config.yaml
n_layer: 10
d_model: 384
n_experts: 32
experts_per_token: 2
d_expert: 352
d_shared_expert: 0
activation: "reglu"
moe_layers: [2, 3, 4, 5, 6, 7, 8, 9]
router_score: "softmax"
normalize_top_k: false
routed_scale: 1.0
balance_loss: 0.000105
balance_bias: true
router_noise: 0.05
init_std_router: 0.0192
lr_router: 0.0025
vocab_size: 22890
norm: "rmsnorm"
norm_eps: 1e-06
tie_embeddings: false
optimizer: "adamw"
lr: 0.000802
beta1: 0.9
beta2: 0.99
grad_clip: 0.5
batch_tokens: [131072, 262144, 393216]
seq_len: 2048
train_tokens: 1717000000
steps: 7031
dataset: "wikipedia_en"
Below are experts of layer 3 (counted from 0) of a mixture-of-experts language model. Rows are named router (the router's row for the expert), gate (a neuron's input weights, with its number), up (a neuron's input weights, with its number) and show model dimensions 96-191. Each number is 128 + 32 x the weight over its row's rms, rounded and kept within 0 to 255.
After each expert's rows: a language model's description of what the expert responds to; "comes after" lists some tokens at least twice as common just before its tokens as in all text. This comes from a sample of Wikipedia text that the model never trained on. Tokens count by the router's weight.

# expert 12
router [128 110 145 128 139 135 174  94 106 158 146 113  82 143 147 195 162 152 133 168  88 135 124 116 152  96 126  99  89 108 102 125 164 150 186 126 107 163 178 149  87 119 152 119 149 149 128 153 161 187 127  86 165 111  93 196  79 188 127  88 136 138 109  93 136  72 136  70 109 163  70  95  92 126 103 120 153 127 111 132 121  83 125  97 136 131 123 107 102 183 118 164 169 176 122  88]
gate0 [115 169  96 129 148  92  62 124  98 131 136  83 170 101 112  78 145 156 164 142 115 167 138 149 109 154 154 110 197 116 105  77  62 161 161 195 220 150 159 119  91 163  90 113 156 149  79 110 144 162 144 115 132 128  82 155 139 146 140 150 162 108  74 130 128  95 128 130 134 103 136 162 154 122 141 130  99 143 106  91 213 146 201 111 120 116  65 227 140 144 172 139  95 116  99 158]
up0 [115  91 138 139 127  94 132 127  85 123 149 135 172 134 172  75 153 180 178 136 128 168 136 146 116 134 101  83 202 101 133  75  89 182 116 233 208 165 165 135 122 127 112 132 129 132  83  96 157 192  85  93 146 136  75 170 172 152 117 119 113 127 115 124 170  53 144 121 135  61 144 184 152 123 132  73 120 146  89 110 185 151 178 117  95 157  68 190 100 153 131 139  67  97  95 159]
gate1 [196 132 165 139 194 135 188 145 169 132 131 160 105 127 110  64  71 111  52 165 162  72 105 174  82 125  99 118 165 109 142 167 117 144 103  84 117 132 159 120 158 149 140 163 127 157 168 107 103 170  82 130  85 114 104 106 175 119 105 134 139 159 123 145 134 148 115 161 145 153 136 126  84  86 148 186 139  98 163  83 154  89  92 125 146 103 146 142 134 169 171 177 172 155 109 133]
up1 [ 95 127 103  86 106 132 147 114  79 116 124  54 121 154  81 192 183 134 165 108 113 117 137 110 178 146 147 160 135  86 100 141  82  81 143  62 105 161 148 170  69 100 160 156 138  99 154 125  96 149  97  91 124 117 132 155 108 136  88 125 110 122 152 133 107 103 125 122  74 104 139 148 142 119 118 131  76 117  82 175 164 162 140 141 126 129 147 123 110 145 116 116 126 163 140  97]
It responds to: Measurement numbers, units
comes after: ".", "°", "′", "2", "3", "4"

# expert 22
router [103 149 155 109 127 126 115 158  68  99  93 153 119 113 121 101 118 119 122 102  71 138 131 194 131 188 159 129 129  89 187 106 165  71 129 140 111 167 173 140 172 153 130 158 150 109 134 127 142 125 161 194 114 200 101 142 123 193 105 144  81 115 191 138 185 181 125 119 112 105 143  97 187 131  98 175 216 115 145 123 184  54 136 191 109 148 141 105 143 146 199 131 111  91 109 116]
gate0 [128 147 136 165 162 158 117 118 116 108 118 164  89  79 185 177 106 159 139 126 224 109 149 103 147 126  73 103  96 179 110  83 110 121  94 110 145  89 116 131 139 114 144 119 159 134 142  61 136 108  94 138 129 119 211 106 198 117 193 150 158 145 118 126  91 110 119 140 130 144 136 198 128 119  97  79 124 132 154  82 133 121 136 136  93 199 159 144 120  95 153 134 112 165 149 129]
up0 [196  82 146  89 115  60 141 128 118 124 107 115 163  98  81 142 157 163 113  41  85 158 119 160 132 171 205 131  97 116 138  97 133 139 183 159  94 125 150 114 139 162 125  87 123 123  55 100 181  87 176 132 141 146  93 146 108 165 133 112 141 144 101 106 194 106 100 124 105 138 102  95 123 164 138 157 105 104 154 168 174  91 124  88 121  94 119 115  91 100 121  88  68  86 124 107]
gate1 [134  87 132 122 105 139 119  94 139  99 126 133 146  98 139 151  98 146 118 120  78 167  93 143 143 110 151 126 118 121 199 154 127 108 216 150  88 187 146 115 132 110 131 141  79 114 146 108 111 166 145 139  95 143 133 136 139 171 130 111 171 125 106  95  88 101 111  69 152 117  23  87 116 173 104  93 122  52 143  62 124  62 144  89 140 146 206 136  83 135 142 103  87 106 145 129]
up1 [133 144 121 150 158 124 143 105 107  49 113 118 117 110 184 181 167 188  92 126  77 149  96 161 160 153 161  82  89 157 119 169 135 134 185 130  86 166 154 106 129 110 128 136 139  88 150 103 145 129 168 156  90 122 152 143  95 148 137  98 173 182 109 105 104 121 115  72 177 187  61 134 108 190 170  95 114  54 161  74 142  96 145 130 180 172 158 133  86 114 135 119 114 145 126 153]
It responds to: Line-start markup
comes after: " |\n", "\n", "\n\n", "-", ".\n", "|"

# expert 15
router [153 146 136 168 169 123  94 122 135 161 106 151 113 117 133 110 103 113 123 102 143 100 113  71 121 181 108 122  89  97  97  71 162 130 131 120 120 122 143 109 147 119 144 159 118 136  81 192 135 121 116 112 129  94 175  69  91 162  71 114 136 135 186 129 102 126 100 124 104  76  87 171 122 137 116 177 133 103 118 146  95  76  68 133 137 112 159 103 149 155  58 146 121 145 174 131]
gate0 [124 138 201  74 136 110 102 155 157 140 149 160  90 132 142  93 166 122 129 162 126 115 144 141 119 126 133 104 107 174 144 131  90  86 165 131 188 104 124 134 101  93 136 136  79 120 169 136 136 133 151  90 124  81  64 163 172 107  86 129  65  99 141 123 144 126 138 168 162 162 126 109 136 137 154 126 130 189 103 124 112 182 188 195  87 109 138 106 108 177 158 147 101 116 153 105]
up0 [ 62 161  88 162 135  67 197  93 118 123 156 122 109 140 116 141 219 135  74 120 113 145 148 131 206  86  96 100 159 161 158 141  72  96 165 131  88 116 102 134 169  82  93 134  95 141 157 140 136 118 176  85 156  93 104 113 136 163  89 176 122 164 136 126 121 160 113 117 142 131 159 208 134  60 177 163  24  85 196 120 126 165 184  56  85  98 126 166 176 139  87 114 143  54 179 159]
gate1 [143 121 124  99  73 116 114 164 130 111 121  87 110  64 117 149 142 153 121 110 166 159 135 140 121 131 178  66 145 121 106 180 107 161 117  89  94 121  91 132 107 187 170 154 117 154 162 118 106 110 101 105 124  71 144  85 100 148 105 122  61 108 118 156 182 146 121 113  89 147 113  72 122  95 139 134 100 137 109 146 113 124 159 140 152 107 101 114  84 135 148 146 134 142  95 168]
up1 [ 66 177 127 111 144 160  83 116 130  89 106 132 125 161 143 108 144 132 127 111 118 115 161 120 155 112  82 220 171 198 138  81 123 143 177 178 106 101  89  80 123  82  74 105  81 100  43  95 142 115 136 117 162 167 115 106 123  91  91 102 194 173  95  70  78  74 137 145 155 144 132 125 129 112 116 124  57 174 144 172  99 134 132 109 124 121 116 100 113 126 108 145  99 160 126 110]
It responds to: Time and place prepositions
comes after: " at", " the", " in", " during", " At", " University"

# expert 8
router [140  94 132 145 129  84 193 125 169  86 160 104 188 115 116 181 155 106 146 156 131 188 114 127 124 156 121 117 152 125 120 141 153 145 164 106  71 135 149  82 136 179 172  91 156 129 177 182 178  95 133  96 117  82  59 190 153 120 172 149 123 157 128  97 145 142 132 122 123 107 118 128  79 110 135 152 120 133  70 166 120 133 115 122 160 114 103 124 100 112 170 204 139 129 130  95]
gate0 [124  83 141 104 155 106 138 126 109 117 128 130 105  99 139 140  37  92 165 141  65 124 130 154 157  84 175  86 141  87 167 113 153 169 144 187  51 172 116 171  90 172 155 164 147 109 136 149  30 133 127   9 147 172  90 122 107 166 126  91 102  95 137 148  98 119 132 120 109 112 120  70 110 108 147 147 104 203  73 175  93  86  93 110  75  81 113 154 128 104  78  77 126 110  87  56]
up0 [160 135 176 163 109 144  70 115 147 117 140 119 116 155  87 108 136 114 111 159 137 151 115  81 136 185  83 186 128  95 126 154 148 140  84  86 222 110 130  67 127 120  46 108 148 181 136 150 165 175 146 147 122 143 120 107 213 130 214 171 113 104 146 155 132 143  94 141 106 110 130 136 139 178  92  90 128 133 134 118 155 140 176 135 158 168  73  68 126 126 167 154 115 147 146 154]
gate1 [129  64 171  82 126 161 131  92 152 132  66  84 125 144 100 107 123 148  63 131 105 148 100 101 175 149 150 117 119 103 123  77 112 180 146 135  90 137 153  61 125 118 159 163  87 179 153 146 121 131 123 115 167 142 118 111 111 139 148 128 118 195 177 124 154 163 142 155 124  60  91 115 136 122 162  97 137 149 137 191 119 128 140 167 191 174  59 115 125 118 148  91 178 100 165 113]
up1 [149 143 130 163 189 131 143 133 103 136 188 165 130 104 179 141 139 143 160 136 162 105 193 161 107 111 164 120 142 110 182 136 156 120 108 124 165 173  72 123 162  88  96  99 128 122 144 147 149 138 171 135 146 165 149 138 160 107 102 126  90  60  86 152 174 132 158 125 105 137 113 151 198 118  88 151 118  93 189  71 150 127 127 150 104 199 109 127 128 124 134 149 180 146  87 109]
It responds to: Date and table separators
comes after: " ", " |", ",", " March", " May", " April"

# expert 11
router [117 140 160 104  93 141 146  98 173 164 162 110 170 169 167 114 144  79 106 135 168 129 153 119 147 169 111 132 170 140 134 144 157 133 163 111 147  51 117 109 114 134 130 100  80 105 128 178 178  84 122 114 127  92  38 117 115  84 123 119 103 150  61 110 135 134 168 208 148 137 135 127 107 148 149 114 168  99 137 161 125 177  97 130 188 132  93 124 115  97 113 137 203 158 171  77]
gate0 [115 217 142 127 123 108 118 135 121 162 118 137  92 133 151 158  69 169 190 106  95 154 133 127 110 155 147 106 121 128 149  93 140 122 156 137  82 137 172  85 191 121 132  94 132  87 122  86 164 200 141  75 148 132  94 139 186 146 111 120 119 149 189 104 165 118 103  56  92 193  50 131 143 199  84 178  87  79 163 100 137  89 113 161 131 131  76 156 155  44 113 145 132 123 142  98]
up0 [123 170 158 133 129 116 151 120 148 217 105 170 177 150 133  71  85  90 134 183 157  82 125  91 144  90 127 152 212 138 124 142 152 157  87 174 109 143 172 150 113  77 170  81 208 182  85  80 134  69 135  60 162 167  83 158 154 155 139 123 143 175 118 102 176 136 113 149 107  45 164  74 164 135  89 118 127  96 162  63  93 141 118 131 110 106  93 139 110 115  91 109 118 123 116 110]
gate1 [139 162 149 169 143 171 144  98  61  86 103 149 103 119 143 153  99 106  96 118 113 129 117  88  61 170 120 105 137  87 131  78 135 132 145  86 117 171 128 161 178  50 120 139 101 113 108  81 152 150 120 155 142  83 173 109  66 132 113 146 121 130 124 144 104 159 125  97 180 137 175  82 109 149 108 119  61  44 155 125  87  92 108 147 182 134 120 144 180  66 103 120 134 138 101  99]
up1 [147 129  58  76 144 137 108 150 149 162 162  88 178 119  81 139 160 133 111  93 107 167  88 122 115 146 152 133 134  77 135 153 134 159 100  92 120 120 114 123 139 119 187 121 129  72 106 169 152 136 126 107 147 125 141 148 165 145 166  98 154 205 120 141 128  83 126 120 138 130 141 147 116 120 135 154 126 140 100 127  89  91 136 165 106 175 172 122 118 165 106 110 118 139 136 105]
It responds to: Numbers after table pipes
comes after: " ", " |", ":", "-", "″N", " /"

# expert 17
router [166 114 118 144 117 202  88  84  50  79 169 127  69 129 121 167  67  78 166 145 185 136  88 143 147 120 111 125 125 132  60 125  72 145 135 181 146  80 115 120 142 126  91  88 140  83  71 142 138 154  95  62 141 129 129 101 112 124 105  95 117 151 151 125 130 114  82 147  89 172 168 108  85 149 196 145 122 119 190 173 112  91 120 178 123  95 126  90 100 148 154  98 112 118 139 109]
gate0 [152 187  79  89 135 157 108  81  85 107 178 108 103 112 161 218 113 128 109  89  62 170 201  88 111 109 152 102  89 105 145  96  97  86 142 131 140 126 152 144 131 159 160 120 156  14  35 150 148 117 196 138 137 125 133 106 161 145 139 102 146 149 180  52  89 193 132  81  98 160 138 136  89 199 113 132 125  95 157 114 221 134 136 111 140 112 152 117 161  87 108 151 147 118 123 138]
up0 [127 114 144 138  56  73  97 157 140 122 111 132 123  70 220 118 170 111 119 141 141 122 120 153 116 134 152 178 167 105  93 144 122  85 131 140 110 190 136 143  72 162 171 145 144 112 104 124 158 124 111 156  84  87  79 157 112 161 142 142 141 138 115 141  64 192 149 146 147 103 117 110 106  50 128 119  93 125 155 130 191 103 131 113 154 168 119 108  84 110  99 167  95 144 137 136]
gate1 [108 143 102  77  60 177 101 141 168 122 106 149 145 169 158  70 171  92 142 119 135  97 245  57 118 122 118 154 106 151 130 153 192 140 122 122 109 132  75 145 117  90 135 127 126 193 115 117 152 125 133 160 157 127 174  78 147 136 147  73 200 127 108 105  76  93 137 117 156 211  99  85 154 131  76 143 128 160 105  96 156 101 117 154  50 183 152 181  86 131  98 119  80 155 110 158]
up1 [125 160 140 130 126 110 129 202 124 166 111 134 161 109 159 156  84 108 133 108 166  39 110 122 163 192 103  78 148 107 116 179 105 122 156 147 146  84 178 146 113 144 160 133 170 103 121 148 185 100 127 112 177 149 146 144 133  74 152 128  91  87 101  73 145 156 132 164 154  65 128 138 131 115 161 114 155  72 169  88  75 178 134 161 214 133 109  18 146 127  91 124 102 188 168  92]
It responds to: Adjectives after determiners
comes after: " the", " a", " The", " his", "The", " an"